Weights of a small mixture-of-experts language model, trained from scratch on English Wikipedia.
Size: 8 layers, width 256, vocabulary 8450.
Experts: 64 experts in each of 4 layers, 2 picks a token.
Training: a variant of SOAP for the experts, 763M tokens, 5143 steps.
Below are experts of layer 2 (counted from 0) of a mixture-of-experts language model. Rows are named router (the router's row for the expert), up (a neuron's input weights, with its number), down (a neuron's output weights, with its number) and show model dimensions 0-255. Each number is 128 + 24 x the weight over its row's rms, rounded and kept within 0 to 255.
After each expert's rows: a language model's description of what the expert responds to. This comes from a sample of Wikipedia text that the model never trained on.

# expert 1
router [131 137 103 126 125 165 156 138 169  70 144  78 120 146 142  88 115 149  87 139 129 139 125 159 125 132 126  98 110 116 131 187 122 135 120 156 106 129 122 116 161 101 160 119 150 137 150 131 122 160 134 140 150 105 131  90 169 108  97 159 103 142 124 114 165 133 170 134 144  99 122 152 126 158 130 149  95 123 125 145 131 161 161 144 143 121 145 122 149 115 118 135 164 140 148 122 136 162 137 163 117 109 119 113 108 151 124  97 107 106  86 120 120 119 123 128 156  68 117 128 177 137 127 114 132 131 126 122 162 119 154 146  75 181 154 133  93 131 130 100 119 105 116 115  76 149 113 152 125 110 125 126 121 146 124 192 118  97 159 117 110  90 130 114 153 107 136 118 104 112 100 110 127 109 135 142 136  93 150 154  77 158 171 114 105 193 150 117 130 131 129 127 171 120  96 110 155 163  94 148 116 140 143 113 127 148 142 107 171 116  90 171  96  89 170  78 117 155 147  82 156 155 117 101 121 138  98 165 159 150 114 110 127 129 133  99 110 138  98 161 123 128 146 108 150 148 132 105 138  76 136 101 142 159 153 121]
up0 [130 167 150 116 123 149 149 111 109  98 126 114 128 137 117 167 158 151 139 115 122  98 139 106 113 128 124 108 167 157 148 107 139 134  83 144 159 127 136 143  81 134 100 144 134 136  98 153 125 119  93 125 125 149 116 158 148 121 162 147 155 108 132 142 101 131 192 143 133 106 117 183 127  92 111 129  69 123 108 106 115 114 186 185 150 140 115 136 102 131 183 152 169 139 130 101 123 121 140 117 145 140  88 113 154 127 135 165 127 141 112 104 159 109 145 156 143 146  96 160 137  59 133 134 123 174 137 124 166 110 106 118 142 140 125 118 159 178 139 155 134  86 153 141 127  81 168 111 157 103 120 151  96 135 104 120 165  96 101  92 149 137 167 142 145  94 151 153 105 120 103 116 165 158 117  98 162 126  98 160 153 145 182 162 131 144 145 129 130 137 151  94  70 111 104 114 167 151 150 136 119 131 129 142 118 129 118 128 148 100 145 132  96 152 138 138 129 114 114 144 130 103 116  99 154 158  91 156 119 170 156 110 166 166 131 135 109 121 147 107 182 131 115 128 139 105 148 142 127 124 111 120  94 116 119 129]
down0 [118 142 130 123 144  77 108 113 115  99 120 145 145 139 100 157  82 169 120 114 133 122 150 147 123  93 145 117  94 152 119 189 147 138 139 122 168 147 140 138 139 136 124 106 119 105 142 169 137 175 113  86 103 122 119 123 123 115 117 133 122 118 118  87 143 100 157 146 140 132  99 127 131 154 139 115 137 148  94 115 106 159 107 121 130 123 116 149 166 150 133 154 143  75 166 140 124 135 121 124 124 101 123  89 101 130 119 178 109 131 160 114 147 127 177 156  96 165 122 131 114 146 101 148 137  81  75 152  83 114 114 151 153  99 129 149 123 120 144 163 113 129 131 144  95 156 154 116 144 173 131 107 137  81 118 126 160  92 121 156  68 127 145 154 152  77 109 149 113 135 140 175 133 173  75 116 120 114 132 104 119 104  81 131 163 159 136 143 140 132 103 156 162 148  84 120 135 110 120 146 125  90 103 102 114 139 131 136 105 144 128 119 146 150 118 122 140 127 136 128 115 167 160 135  68 123 162  81 161 134 170 130 144 104 147  90 138 131  97 126 126 167 141 144 139 138 132 170 150 142 102 161 115 119 113  64]
It responds to: D and d pieces. Word-piece tokens with d or D inside names and words, plus "or" in phrases like more or less: Mur-d-ock, D-UBLIN, daughter.

# expert 57
router [126 147 112 133 111 139 167 141 126 121 127  77 111 166 138 111 122 131 116  86 122  95 173  87 153 126 136 146 143 143 137 170  96  70  98 150 130 130 160 110 131 138 127 125 148 117 131 127 161  98 181 131 144 130 116 108 155 144 142 190 126 157 107  93 147 191 125 162 136  90 142 149 137 121 113 168 122 145 135  94 118 172 117 134  94 120 137  78 131 155 129 115 130 143 138 132  98 157 109 134 153 121 142 112 103 143 127  94 111 134 108 115 125 114 125 128 111  72 142 123 102 116  86 107 136 125 132 115 156 130 142 144  98 171 155 104  93  91 147  87 123 128 111 142 121 146  88 160 135  69 125 108  99 142 102 130 145 149 180 147 123 135 153  83 113  81  85 174  99 112 142  81 167  96 129 151  97 108 132 141  91 158 151 105 117 155 168 150 110 151 139 151 143 118 106 125 199 147 121 142 125 169 112 165 136 127 141  98 131 130 108 154 117 129 129 102 118 106 118 125 121 143 122 118 180 138 112 147 142 165  99 131 125 105 127  98 153 134 141 116 112 157 119 133 126 138 150  87 123 112 152 112 118  98 150  97]
up3 [147 148 138 130 101 147 131 143 144 149 168 100 153 115 131 145  81 140 133 158 120 120 125 141 104 143 148 128  88 147 133 124  91 187 148 102 112 145 144  97 143 139 119 117 145 148 114 114 122 142  87 135 162 117  80 139 142 115 150 116  96 138 124 152 144 136  86 162  99 118 124 169  90 136 142 102  95 166 132 130  97 124  88 127  86 155 131 135 151 156 156 142 121 129 137 117 156 132 121 179 137 101 102 123 137  91  82  93 138 129 140 122 118 142 129 138 116 117 124 139 120 124 129 144 113 126  92 153  73  99  78 115 163 131 107 107 174 140 137 123 136 125  82 104 155 111 156 134 113 130 111 152 158 166  91 150 112 133 156 112 184 132 159 161 133 122 114  96 133  94  98 102  87  96 134 115 134 115 162  97 122 126 125 153 113 112 113 177 143  91 134 153  94 134 118 110 114 143 143 136 120 152 110 137 153 146 119 143 133 156 137  79  97 149  80  71  92 124 119 133 166 121 102 149 124 151 151 112  98 156 110 162  96 105 120 103 118 177 103 120 152 125 134 126  76 132 140 164  82 169 144  90 169 106 132 161]
down3 [105 110 152 104 165 157 120 168 173 151 122 130 118 140 136 146 108 122 134 103 127 124 152 147 114 152 113 140 148 131 144 114 130 132 135  90 142 125 112  99 105 116 113 108 142 142 154 134 137 116 120 143 168 156 126 126 123 141  91 108 142 143 116 138 142 151 109 138 147 107 144 146 129 154 128 125  83 161 145 124 140 137 135 123 101  79 170 143 125 153 116 157  60 129 142 138 119  49 107 111 153 105 111 140 143 137 156 137 108 114 130 135 118 133 182 109 110  96 121  97 140 142 152  98 168 102  92 137 171 141 116 170 128 105 108 175 131 111 144 144 100 132 102 103 152 142  93 110 119 113 106 186 188 152 168 123 137 134 103 127 103 119 140 143 109 125 154 118 108 136 131 137 140 149 121 126 162 140 154 152 147 141 113 166 133 127 126  74 115 148 120 110 147 126 116 136 130 189  82 145  96 126  90 119  77 159 128 109 149 136 114 132  95 132 159 132 151 122 122 140 114 143  95 144 181 165 158 122 136 144  67 145 135 159  99 183 143  69 128 105 147 102 137  99 118 100 157 127 124 117 138 122  63 156 171 110]
It responds to: Table cell separators. Pipe separators between table cells, and semicolons separating fields in stat lines, like 0.0; and |.

# expert 42
router [129 102 117 138  79 137 122 115 150 114 121  90 106 145 146  70 120  96 102  99 152 117 181 116 139 133  80 108 110 135 142 160 127 128 132 123 154 131 124 121 130 134 138 109 146 143 121 119 139 124 136 118 140  90 142  95 176 123 124 165  87 182 104  80 128 150 150 154  70  84 110 162 163 128 124 154  89 138 114 128 142 148 156 106 111 154 118 108 133  96 128 143 128 148 115 148  88  97 114 175 140 149  89 123 109 162 116 136 102 102 140 178 168 113 142  96 158 105 147 132 153 128  98 125 110 114 114 160 153 107 125 128 103 138 115 110 144 137 112 106 109 137 119 164 108 128 106 134 161 118  89 102  87 124 154 167 144 130 158 162  86 130 174  95 142 112 125 145  93 144 166 110 136  98 162 178 128 131 120 146 110 140 155  91 101 199 141 104  84 116 114 133 119 135 127 153 141 169 137 104 149 163 109 173  97 129 161  94 159 134  99 140 124 115 154  98 143 156 116 112 125 157 122 124 139 170 111 140 124 166 123 165 121 129  83 117 139 136 120 134 131 113 146 136 140 169 136  80 133 106 129 109 136 138 141 146]
up0 [129 145 162 163 112 124 111 125 151 142 132 125 127 133  96 117 130 107 136 138 122  93 146 140 122 117 125 116  98 175 151 139 122 113 136 181 128 146 149 154 132 128 145 147  94 115 131 125 168  89 142 132 149 102 156 168 138 145 133 117 111 150 126 112 113 117 101  88 134 106 121 148 118  99 188 150  95 134 113 147 164 101 135 140 126 108 142 137  89 133 147 121 150 145 135 154 159  92 108 106 153 117 163  96 136  97 123 118 122 107 119 148 161 105 141  97  77 117 117 140  91 101 127  86 111  75 109 178 157 113 129 152 116 112  91 104 124 157 104  95 147 107 137 141 107 168 116 200  92 128 136 126  90 110 115 140 137  84 129 137 168 139 143 149 135 146 109 161 158 147 122 131 179 122 123 111 114 141 144 126 157  83  94  61 125 133 121 120 146 115 130 136  65 163  85 146 144 109 111 135 150 106 121 123 142 141 142  98 129 129 155 101 135 118 142 140 108 167 117 120 139 135 109 106 162 137 128 144 113 151 141 124 155 194 146 166 105 139 115 127 100 113 198 193  93 118 145 110 117 141 120 138 124 111 126  71]
down0 [144 119 132 158 116 136  93 126 147 111 107  76 125 134 128 136 141 161 149 141 156  86 156 118 150 105 162 125 144  73 106 137 172 137 144  78 101 104 112 174 142 120 132 171  99 156 136 131 134 114 145 124 190  97 113 175 155 103 144 152 107 114 138 114 121 154 146 137 158  77  95  94 133 107 125 105 120  97 130 142 102  96 124 160 113 135  82 156 134 188 125 131 103 101 142 162 105 124 172 134 126 114 130 117 148  84 143 104 129 165 108 151 134 114 152 147 135 114  99 131 150 138 120  83 125 129 108  79 127 113 177 147 125 142 146  92 157 178 118 164 151 121 146 113 128 155 129 147 104 127 130 118 123 126  71  89 142 157 151 132 138 147 128 124 138 128 132 111 148 162 185 160 121 195 122 112 131 149 163 102 143  94 109 132 146 131 126 140 184  81 130 145 129 119 132 106 107 114 119 114 141 153 118 126 138 179 116 121 112 155 127 135 160 148 139 117 167 123 145 117 118 163 145 102  82  95 159 144 119 150 137 170 105 121 140 127 166 141 137  97 128 139 131 130 121 110 114 140 126 177 103  95 142 148 110 139]
It responds to: Short syllable fragments. Short consonant-vowel pieces inside rare names and words, like or, ig, ot, az, as in borrowed, Razan, plus "See" in "See also" headings.

# expert 31
router [159 107 118 190 133 136 138 126 176 117 120 125 155 169 133  96 125 116 128 114 138  98 168  80 153  98 123 142 133 143 117 152  91 128 120 157 125  97 137 130 116 107 131  86 135 121 148 162 133 120 157 112 144 115 153 110 175 121 140 138 138 145 139  93 120 166 128 103 150  91 138 152 148 143 112 161 100 104 120 123 149 182 155 105 108 135 171 124 121 142  82 162 122 129 148 118 102 122 134 134 114 112 131 114 106 120 138 116 107 128  75 127 160  98 134 156 150 102 141 104 117 139 137  90 130 105 161 106 147  95 130 129 112 137 127  76  87 132 163 123  88 121 131 107 100 128 113 152 129  77 122 144 122 132 140 151  93  97 136 152  77 138 138  78 143 110 117 162  58  91 116  82 159  91 134 137 151 125 149 165 118 144 149 120 142 148 159 157 127 117 142 156 118 109 150 104 150 204 128 113 130 153 131 133 157 147 157 129 167 132 130 135  65  87 152 115 144 146 140 101 139 157 101  72 154 134 120 125 164 146 126 108 144 139 111 152 120 101 101 118 128 138 136 121 117 137 147 108 165  71 173 126 136 126 125 120]
up2 [160 181 126 118 102  97 133 122 128 101  95 124 158 100 102 117 135 177  96 116 108  95 126  90 131 121 154 128 148  70 143 125 129 106 158  89 116 157 104 128 149 141  58 154 123 150 112 147 105 164 147 146 103 132 155 136  85 110  93 115 137  94 128  98 144  89 158 154 124 143  81 141  87 102 115 134  93  97 111 158 153 157  73 136 118 127 151  97 146 111 121 148 130  93 180 122 106 168 136 120 124  98 155 156 161 132  77 136 114 164 100 122 160 167 157 132 106 140 136 108 122 160 141 126  94 126 113 166 147 105 144 108 143 119  95 150 137 163 150 149 140 157 124 142 110 111 123 111 156 131 116 124 112 161 146  87 133 134 113 122  90  92 147 133 142 144 172 124 158 120 160 160 106 132 102 196 136  98 157 106 119 142 126 128  94 122 105 116 112 139 162 145 163 132 114 138  71 166 156 105 142 123 102 108 119 128 152 116 149 157 122 118 107 116 126 115  87 121 131 123 148 132 145  88  86 121  88 129 128 170 108 138 124 147 125 134 127 139 137 129 102 122 120 141 100 111 134 176 110  98 120 112 146 114 101 144]
down2 [165 102 142 127 157  90 107 124 141 129 110  86 129 159  82 135 150 102 106 109 161 119 114 146 108 121 140 138 153 120 126 121 121 123 132 149 130 157 107 152 133  98 127 122 138 111 148 150 113  71 151 152  94 109 157 129 159 127 139 132 136 120 103 144 104 110 114 122 102 113 112 117 115 101 160 140 130 147 128 130 137 116 165 170 173 144  61 122  89 102 113 133 135 155  90 126 140 144  99 117 121 132  64 103 187 138  97  85 158 124 126 147 144 154 120 121  88 115 114 139 118 108 147 133 124 126 142 122 139  87 141 157  88 167 196 122 142  93 160  96 130 114 141 150 108 118 159 104 156 131 186 193  92  92 124 135 172 140 143 116 146 146  93 129 137 139 172 151 125 137 156 161 117 132 131 122  95 149 131 143 172 134 138 110 141  87 126 141 123 143 106 130 119  95 130 166  97 109 146 133 109 140 144 102 183 166 158 104 131 129 145 125 147 135 131 135 113 140 133 139 160 128 152 166 132 119 116 123 165 124  80 113 150  97  93 100 157  82 155 159 108  65 148 121 140 149 140 132 132 132 146 129 154 159 143 150]
It responds to: Digits in numbers. Single digits and small numbers, above all the last digit of years and scores and numbers in table cells: 198-3, 1-0, March 8.

# expert 34
router [161 144 120 149 123 145 166 133 153 102 125  92 156 176 159  99 104  90 128 144 148 145 152 102 152 111 108 151 113 130 136 146 100  91 116 109 124 117 120 117 141 112 110  90 179 147 118 120 143 110 153  81 107  96 144  97 170 115 141 137  97 165 115  90 156 137 121 108 124 108 122 129 160 138 114 161  90 105 111  88 144 158 142 130 114 146 128  85 141 114 101 126 128 117 166 148 124 116 105 156 158 131 124 132 118 125 123 134 131 147 129 133 151 124 109 142 179 123 144 128 122 129 107  95 137 111 160 100 177 127  99 131  91 160 165 126 112  91 126 142 139 109 134 117  85 142 150 146 158 109 129 175 132 116 107 174 121  85 127 178  80  98 146 113 118 141  89 155 121 108 128 105 124 110 115 100 138 134 165 169  93 142 128 147 126 174 127 126 125 134 146 113 136 124 124 162 155 174 115 150 124 116 148 135 159 135 169  80 134 135 131 132 117  97 187 101 109 104  72  47  82  88 105 112 150 125 144 146 133 171 157 100 133 125 137 115 163 134 120 150 135 138 115 131 133 162 141 105 105  85 157 135 139 102 144 104]
up2 [149 123 171 104 109 123  84 123 141 118 121  97 130 136 122 121 147 156  80 180 108  86 185 138 159 161 114 143 140 134 113 139 104 101 155 154 104 139 169 110 153 147 123 125 149  99 115 120  88 120 116 199 113 149  86 120 110 100 100 148 129 126 115 133 131 134  91 123 109 124 139 115 130  97 115 146 174 135 152 120 125 100 149 132 140 153 118 103 145 152 164 118 131 143  94 161 127 142 100 129  91 137  94 100 151 144 113 140 143 125 108 162 170 114 121 107 159 150 125 141 116 164 125 128 166 110 128 159 134 102  59 138 135 116 132 161  91 134 125 124 123 139 129 117 148 114 123 117 108 126 124 160 126 116 145 124 127 182 139 116 131 181 125 105 154 101 158 129 129 117 135 127 167 163 139 151 116 135  57 125 116 123 138 123 166 123  86 134 122 163 112 111 107 127 137 136 124 129 145 142  91 160 123 141  69 179 132 157  91 137 138 122 102 109  87 187 146 149 124 134 111 128 158 129 186 136 161 126 140 141 109 202 185 123 144  97 111 132 119 134 146 119 158 153 134 155 104 125 124 136 105 122 176 159 131 130]
down2 [ 91 124 102 138 141  94  82 134 141 141 135 133 128 179 117 146 113 126 105 116 124 109 152 149 148  96 130 124  85 161 128 172 142  83 112 128 121 160 109 130 134 124  99 101 103 144 118  84  92 120 117  94 120 157 126 111 117 119 114  76 120 150 169 121 111 121 169 132 100 102 147 140 165 180 113 110 130 161 132 142 157 136 200 163  94  93 149  93 106 138 123 107 101 172 161 124 159 136 100 126 171 119 129 103 147 146 137 143 136 200 130 158 126  94 111 127 156 108 115 101 114 141 117 163 126 195 139 110 150 116  95 135 134 142 122 127 105 149 144 180 171 149 137 132 160 131 150 156 123 121 139 122 140 123 133 119 127 121 138 136 165 115 123 126 132 125 105 114 114 104 137 133 138  76 137 129 123  98 171 133 195 111  97 164 149 126 115 115 135 137 112 119 134 117 154 124 147  93 118 136 133 129 119  77 142 130 150 122 146 136  57 149 127 130 118 130 124 129  96 159 101 126 109 123 110  75 142 145 116 163 134 147 116 172 135 136 120 105 126 132 144 188  91 132 130 129 105 103 156 150 130 158 126  85  99 160]
It responds to: Periods and abbreviations. Full stops ending sentences or abbreviations like Bros., Ms., Rs., D.C., plus decimal points and digits in score tables.

# expert 11
router [132 108 127 158  82 137 118  96 150  96 140 126 133 142 122  86 139 151  99 131 121 120 187 146 148 119 104 171 119 129 146 176 120 113 102 135 131  85 184 108 144 127 127 121 155 164 116 134 144 151 160 116 133 112 144 122 170 116 100 189 127 128  86  92 176 157 101 131 163 126  98 179 134 159 133 118 100 137  88  88 143 188 128 108 146 130 182 116 167 128 126 158 164 122 109 134 129 110 107 187 170 141  80 100 109 163 140 119 140 146 135 128 147 158 118 153 145 118 122 117 112 145 130  86 126 100 151 141 156  93 109 119 121 134 151  86 109 111 113 102  97 105 116 119  87  90 129 168  82 116 115 113  97 144 118 134 122 149 150 159  90 151 151 101 130 123 146 147 127  99 122 108 151 129 134 148 149 112 144 132 108 121 145 110  93 164 131 156  84 134 128 136 133 145 121 149 166 151 154 129 158 105 150 119 135 130 142 111 124 130 109 158 142  79 150  97 125 112  92 120 142 134 100  81 139 130 126 186 130 145 110 108 118 110 100 102 141  82 127 118 109 125 107 104  96 157 161 111 132  95 141 123 139 147 131 107]
up1 [120 155  94 151 116 114 117 152 100 116 103  97 157 103  94  82 142 120 101 131 111 159 138  85 130 127 117 139 100 133 136 108 181 143 125 130  84 107 138 150  89 139 135 135 162 165 126 135 111 145 142 152 103 145 192 164 165 109 150 123  95 124 112 180 139 153 164 103 120 140 126 115 122 140 109 107 133 125 112 121 189 116 149  77 124 134 132 148 111 184 129 128 124 137 111 105 111  84 100 103 138  94  74 106 111 182 134 142 138 121  97 115 105  98 162 158  88 100 117 145 131 102 128 130 154 132 161 123  80  94 164 150 123 157 111 119 146 127 130 117 156 165  97 129 113 133 110 117  82 137 144 162 157 161  90 139 130  80 132 126 161  62 190 113 145 134  96 119 123 114 115 155 128 113 105  89 130  92 117 130 135 130  93 126 114 137 129 150 121 150 108 113 157 165 143  94 159  96 136 117 128  98 124 117 133 136 109 140 114 105 124 126 172 128 132 125 123 140 129  92 144 113 107 101 126 130  88 106 157 122 104 116 148  98 136 120 116 113 107 125 160 141 122 118 130 155 149  97 140 124 149  99  63 124  91 123]
down1 [184 107 113 143 132  95 134 147 150 152 128 133 156 113  95 160 130 132 126 141  98 159 116 127 135 155 142  84 149 139  92 155 109 112 145 104 124 168 116 150 113 129 124 151 143 143 115 154 105 132 134 117 112 130 140 140 143 144 182 124 143  62  80 139 101 135 114 114 136  92  91  70 128 101 157 139  99 101 115 128 143 116 150 150 148 165 121 162 109 112 128 121  94 146 152 130 115 125 126 111 139 109 155 137  91 166 121 141 123 109  81 186 143 133 127 115 146 170 128 152  96 120 150 113 106 127 162 130 109 172 147 119 171 106  78 122 124  90 126  85 127 119 102 176 168 114 167 146 136 121 143 104  91 128 100  86 125  99 150 147 160 114 131 156 133 168 121 101  90 129 105 119 133 112 122 111 112 106  95 187  99 148 124 134 158 124 144 136 110 123 122 170 117 100 126 153  79 109 126 136 141 135 109 105 127  85 111 123  85 110 127 125 111 129 130 116 138 128 150  94 159 151 138 100 158 130 122 121 111 148 117 126  81 121 142 134 143  93 121 126  97 171 141 113 153 113 203 131 127  89 121  89 166  98 120 158]
It responds to: Mid-word syllable pieces. Word-final or inner pieces like ar, an, ur, er, ir inside names and words, notably All-Star, patronage, heirs, Jessica.

# expert 46
router [127  95  94 183 116 128 109 137 186 112 151 105  94 130 155  77 169 146 104 153 154 132 136 131 170 108 145 155 110 132 178 133 114 106 100 144 120 139 110 127 154 115 115 100 148 162 109 132 163 121 157  95 137 111 125 112 144 126 122 167 140 185 121  86 111 164 149 124 139  94 124 137 156 122 102 132 101 111  91 124 111 180 147 128 110 149 138 104 153  92 146 130 146 165 132 112 100 153 100 140 141 118 106 131 126 118 124 132 112 115 118 167 132 133  97  93 156 102 165 147 155 148 128 127 128 105  92 150 182 122 129 133 137 140 117 124 111 116 145 120 111  87 115 141 119 146 119 165 107 112 133 144  84 160 115 136 117 149 172 106 112 114 132 114 122 119 112 181  85  93 105  96 172 102 179 126 124  81 143 161 125 161 166 138 121 149 115 140 120 138  92 142  88 134  72 152 143 165 170 102 141 152 161 140 134 132 164  85 132 104 142 114 113  99 121  65 157 138 138  96 129 157 111 125 186 152 108 130 142 167 130  86 137 111 130 129 135 128 108 129  99 111  99 114 119 144 147 114 156 105 139 119 141 136 117 132]
up2 [105 118  71 142 149 150  95 142 127 131 179 107  91  89 139 121  86 125 122 145  98 109 119 133 156 106 127  69 128 125 117 121 184 131 110  85 124  79 144 135 101 145 147 196 133 105 152 137 168 112 111 134 109 156 130 155 105 129 118 109 130 158 115 174 156 143 141 135 111  92 141 106 125  91 144 159  98 111  63 125 104 117 122 131 131 163 102 106 143 119 139 173 119 120 111 164 109 151 117 107 140 145 126 140  87 135 120 148 132 146 132 146 134 156 138 112 146 113 150 132 129 132  75 133 149  87  95 117 140 113 144 144 120 119 124 184 128 153  88 128  79 145  98 127 133 113 152 120 139 107  92 111  99 135 105 120  84 170 114  78 123 127 111 130 114 125 132 114 139 161  85 150 134 101 110 153 136  92 195  89 112 150 132 150 119  93 139 146 111 137 126 120 115 140 169 105 146 136 141 152 158 106 115 153 183 123 119 119 116 159 151 117 117 115 157 136 168 160 161 165 122 125 124 126  90 128 131 151 127 120 104 115  97  94 137 154 156 137 128 140  79 106 137  96 115 147 125 110 136 130  71 108 135 151 120 113]
down2 [134 130 120 127 134 167 149 128 126  97 119 145  68 129 140 155 117 166 153 150 188 133 152 121  82 103 162 128  96  80 136 149 116 145 142 109 109 131 159 147 121 135 113 138 117 128 117 183 100 125 169 166 114 159 132 109 129 178 158 157 113 110 103 141 134 101 149 132 175 146 106 137 115 128 110 141 137 128 123 142 105 162 157 145  96 107 118  87 132 159 100 125 162 145 116  86 150 132 104 133 123 123 121 123 118 153 103 107 100 148 100 133 186 104 115 111  73 146 147 122 160 105 146 129 196 126 140 147 151  85 160 112 102 133 156 120 137 122 137 135 171  90 125 112 110 113 112 124 135 113 127 165  93  92 126 162 156 163  98 144 127 122 139 150 132 174 131 185 107  78 124 129 165 113 127  89 111 109 109 120 107 139 121 121 118 161  88 147 167 123 131 131 129 141 144  75 154 174 148 181 141 139 125 129  85 174  86 132 106 136 151 108 129 157 150 159 114 155 115 144 112 133 153 127 116 123 125 129 141 179  91 144 132 152 106 118 102  92 124 115 126 132 124  99 155 120 127 138 124 123 123 126 171  99 124 118]
It responds to: Common topic nouns. Everyday nouns after "the", "his" or "a", such as career, death, campaign, role, football, and "well" in "as well as".

# expert 59
router [135 140  98 135  98 166 148  97 131 111 141 135 136 145 133 101 164 117 128 113 130 133 166  97 140 119 104 143 103 125 129 128  62 132 137 159 147 107 161 124 134  81 134  74 157 127 158 117 169 130 140 128 112 139 150 109 145 148 125 136 104 139 110  73 161 151 138  91 131 103 137 145 140 179 129 136  81 106 134 128 114 129 127 100 104 145 146  99 106  99 133 170 143 144 148 127 144 168 140 140 130 110 105 112 115 128  71 143 127 120 118 111 114 136 107 110 144 121 140 101 155 143 103  94 128 113 115 148 206  90 106 150 105 118 139  88  94 132 130 134  77 165 121 124  81 117 157 142 114 111 116 134 104 160 144 195 137 102 135 128 103 122 135  80 125 114 101 151 115 132 124  68 133 144 200 124 130 104 119 149 106 121 136 148 135 188 125 179 135 114 118 166 137 118 115 154 147 154 122 112 121 138 144 113 127 131 125 115 142 133 110 161 107  92 145  91 169 158 116  83  92 144 111 143 124 135 111 140 193 151 103  99 121 115  89 140 151 130 158 125 105 139 118 144 118 177 118  98 116  85 131 136 137 149 144 128]
up3 [ 74 126  90 114 134 113 134 132 158 116 140 135 145 136 153 172 119 110 137 142 127 127 108 122 121 117 124  82 116  75 159 166 137 118 120 126 142 123 118 159 106 152 123 121 113  74 126 121 141 106 119  73 122 125 161 137 127 135  83 125 105 119 139  88 128 144  92  96 103 109 127 137  90 103 160 102 120 120  83 133  94 111 114 135 170 110 135 158 167 145 100 102 103 144 102 122  85 118 127 138 115  97 132  99 148 157  76 145 121 107  90 140 125  59 123 161 165  89  74 167 117 117  93 121 110 178 109 132 170 101 141  72 153 143 168 126 155 181 140 116 122 106 143 144 141 130 119 159 155 143 101 121 119 106 128 166 136 128 125  94 146 111 104 100 141 142 115 150  74 119 138 120 110 160 135  89 124 127 150 145 144 149 119 139 131 159  94  88 144 138 133 133 102 101 123 160 120 128 149 140 107 111 136 129 112 122 121 119 118 124 183 117  96 179 122 128 125 138 137 133 161 134 155 102 150  94  81 145 145 102 122 104 129 133 140 136  63 118 147 172 140 117 141 118 142 158 132  95 142 112 132 159 153  92 120 137]
down3 [164 150 148  80 100 176 158 120  82 155 139 138 124 148 130 136 140  94 110 130 134 106 107 153 130 117 140 156 100 101 109  90 149 127 116 127 135 126 100 138 156  94 117 136 115 127 120 104 129 120 109 132  88 147 114 169 102 134 110 132 140 102 102  94 105 129 107 135  84  88 124  83 115  96 110 101 156  95 116 154 138 136 151 118 119 120 141 173 120 142 115 114 116 178 113 107 115  81 139 133 112 152 112  78 117 128  87 163 135 156 182 125 139 107 130 132 133 126 167 139 161 102 152 100 119 155 116 130 124 122  85 139 127 146 157 110 117 121  84  92 160 135 120 109 127  93 141 135 115 130 123 195 102 130 100 121 148 142 148 103 134 168 108  88 107 132 160 100 150 123 186  98 113 141 135 112 136 131 110 178 120 166 115 143 127  88 169 112 121 123 110  98 133 139 102 147 134  92 113 142 133 115 138  97 116 140 119 112 116 125 162 151 144 122 113 108  97 147 183 162 127 101 157 198 101 150  98 115 121 121  92  79 118 108 159 104 180 148 150 121 107 126 126 153 163 110 109 113 102 147 140  90 113 118 162 146]
It responds to: Year first digits. Leading three-digit pieces of years and large numbers like 200, 201, 199, 192, usually after In, a space or a bracket.

# expert 49
router [141 129 147 160 103 165 159 102 133 103 125 125 102 173 137  93 106 103 101  95 159 154 143 105 148 135 106 113 133 134 125 134 112 121 101 128 112 113 144 140 147  91 134 114 161 158 142 148 142  97 131 109 158 105 169 132 159 102 144 156 141 151 109  91 118 196 144 138  93 114 152 126 126 158 116 162 110 127 119 107 174 162 173 106 141 106 140 110 160 118 100 148 121 152 172 106 142 134 112 145 144 108 109 111 120 135 129  72 128 162  91 154 154 120 110 116 127  80 149 128 122 150 137  93 157 106 123 124 178  94 136 111 136 159  96 100 122 114 162 122 103 104 105  83  96 113 137 151 153 135 114 101 121 169 115 153 121 134 189 146 120 129 122 103  97 102  95 155 136  97 148 100 134  98 156  92 114  86 151 156  79 167 132 127 107 168 110 139 148 115 138 129 106 114  93 142 134 157 142 128  99 110 119 131 139 130 161  79 166 142 122 160 151  96 119  91 116 159 151  99  96 105  85 121 136 175  84 157 127 150 138 107 156 136  91 143 133 125 129 149 132 128 142 140 150 168  94 109 135  97 150 136 112 150 139 110]
up1 [160 129 154 168  69 126 148 175 157 150 157 141 123 169 135  74 131 130 139 110 138 126 151 180 172 102 139 148 166 130 141 168 119 122 112 117  90 102 110 152 139 146 125 185 134 133 138 169 144  80 108 138 130 141 105 164 138 151 122 114 119 149 151 124 164 111 142 152 105 153 149 119 153 107 148 106 110 128 143 187 156 164 123 142 138 126 157 130 146 137 153 186  97 125 153 105 153 127  99 160 116 140 120 141 166 132 141 144 140 160 115 111 117 152 140 113 134 131 147 113 144 131 132 167 108 114 107 116 124  73 184 169 130 132 135 104 125 166 106 110 150 136 125 133 134 133 117 114 114 168 123 122 148 156 115 134 137  84 150 146 132 125 104 178 146 124 146  88 153 132  94 138  86 138 133 127 120 167 121 184 108 138 128 150 140 131 123 106 153 126 162  88 153 111 188 166 113 103 100 144 150  94 139 126 121 104 184 163 160  97 126 113 104 133 136 123 164 113 165 120 112 144 118 132 149 130 131 137 131  79 123  81 132 152 153 107 141 121 160 128 126 127 159 130 122  93 124 122 144 145 134 153 135 148 177  88]
down1 [102  99 138 168 126 139 106 123 150 118 135 120 133 116 106 147 120 126 160 126 149 118 115  88 166  95 133 116 129 137 147 128 120 140  67 140 152 103 116 104 155 127 162 159 134 107 145 117 135 120 121 121 139 170 115 121 144 134  65 131 121 143 116 126  93 142 103 115 140 103  88 178 118 140 118 127 127 130 135 117 131 189 174 136 125 105 107  96 170 163 132 142 175 109  60 148 123 101 145 116 148 125 112  93 114 155 132 144 131  85 116 127 118 144 126 133 152 110 134 142 109 160 143  85 112 167 134 101  77 123 134 132 167 129 124 139 103 119 117 143 100 129 151 137 145 144 139 122 103 131 154 112 135 175 135 133 135 148 133 147 171 110 112 123 143 160 155 157 153 163 123 115 138 130 129 188 100 159 125 147 140 151 146 143 121 133 101 155 126 110 120 183 126 121 155 132 143 119 137 145  94 113 117 144 157 153 127 101 109  93 126 129 155  94  79 140 149 155 129 102 139 163 126 108 158 144 104 147 175 131 177  92 145 158 161 122 169 135  66 133 158 137  79 109  92 183 177 130 164 175 113 137 125 147 129 165]
It responds to: Capital letters in acronyms. Single capital letters and country or league codes inside abbreviations, often in parentheses or tables: PFMT, EFL, JPN, USA, COBOL.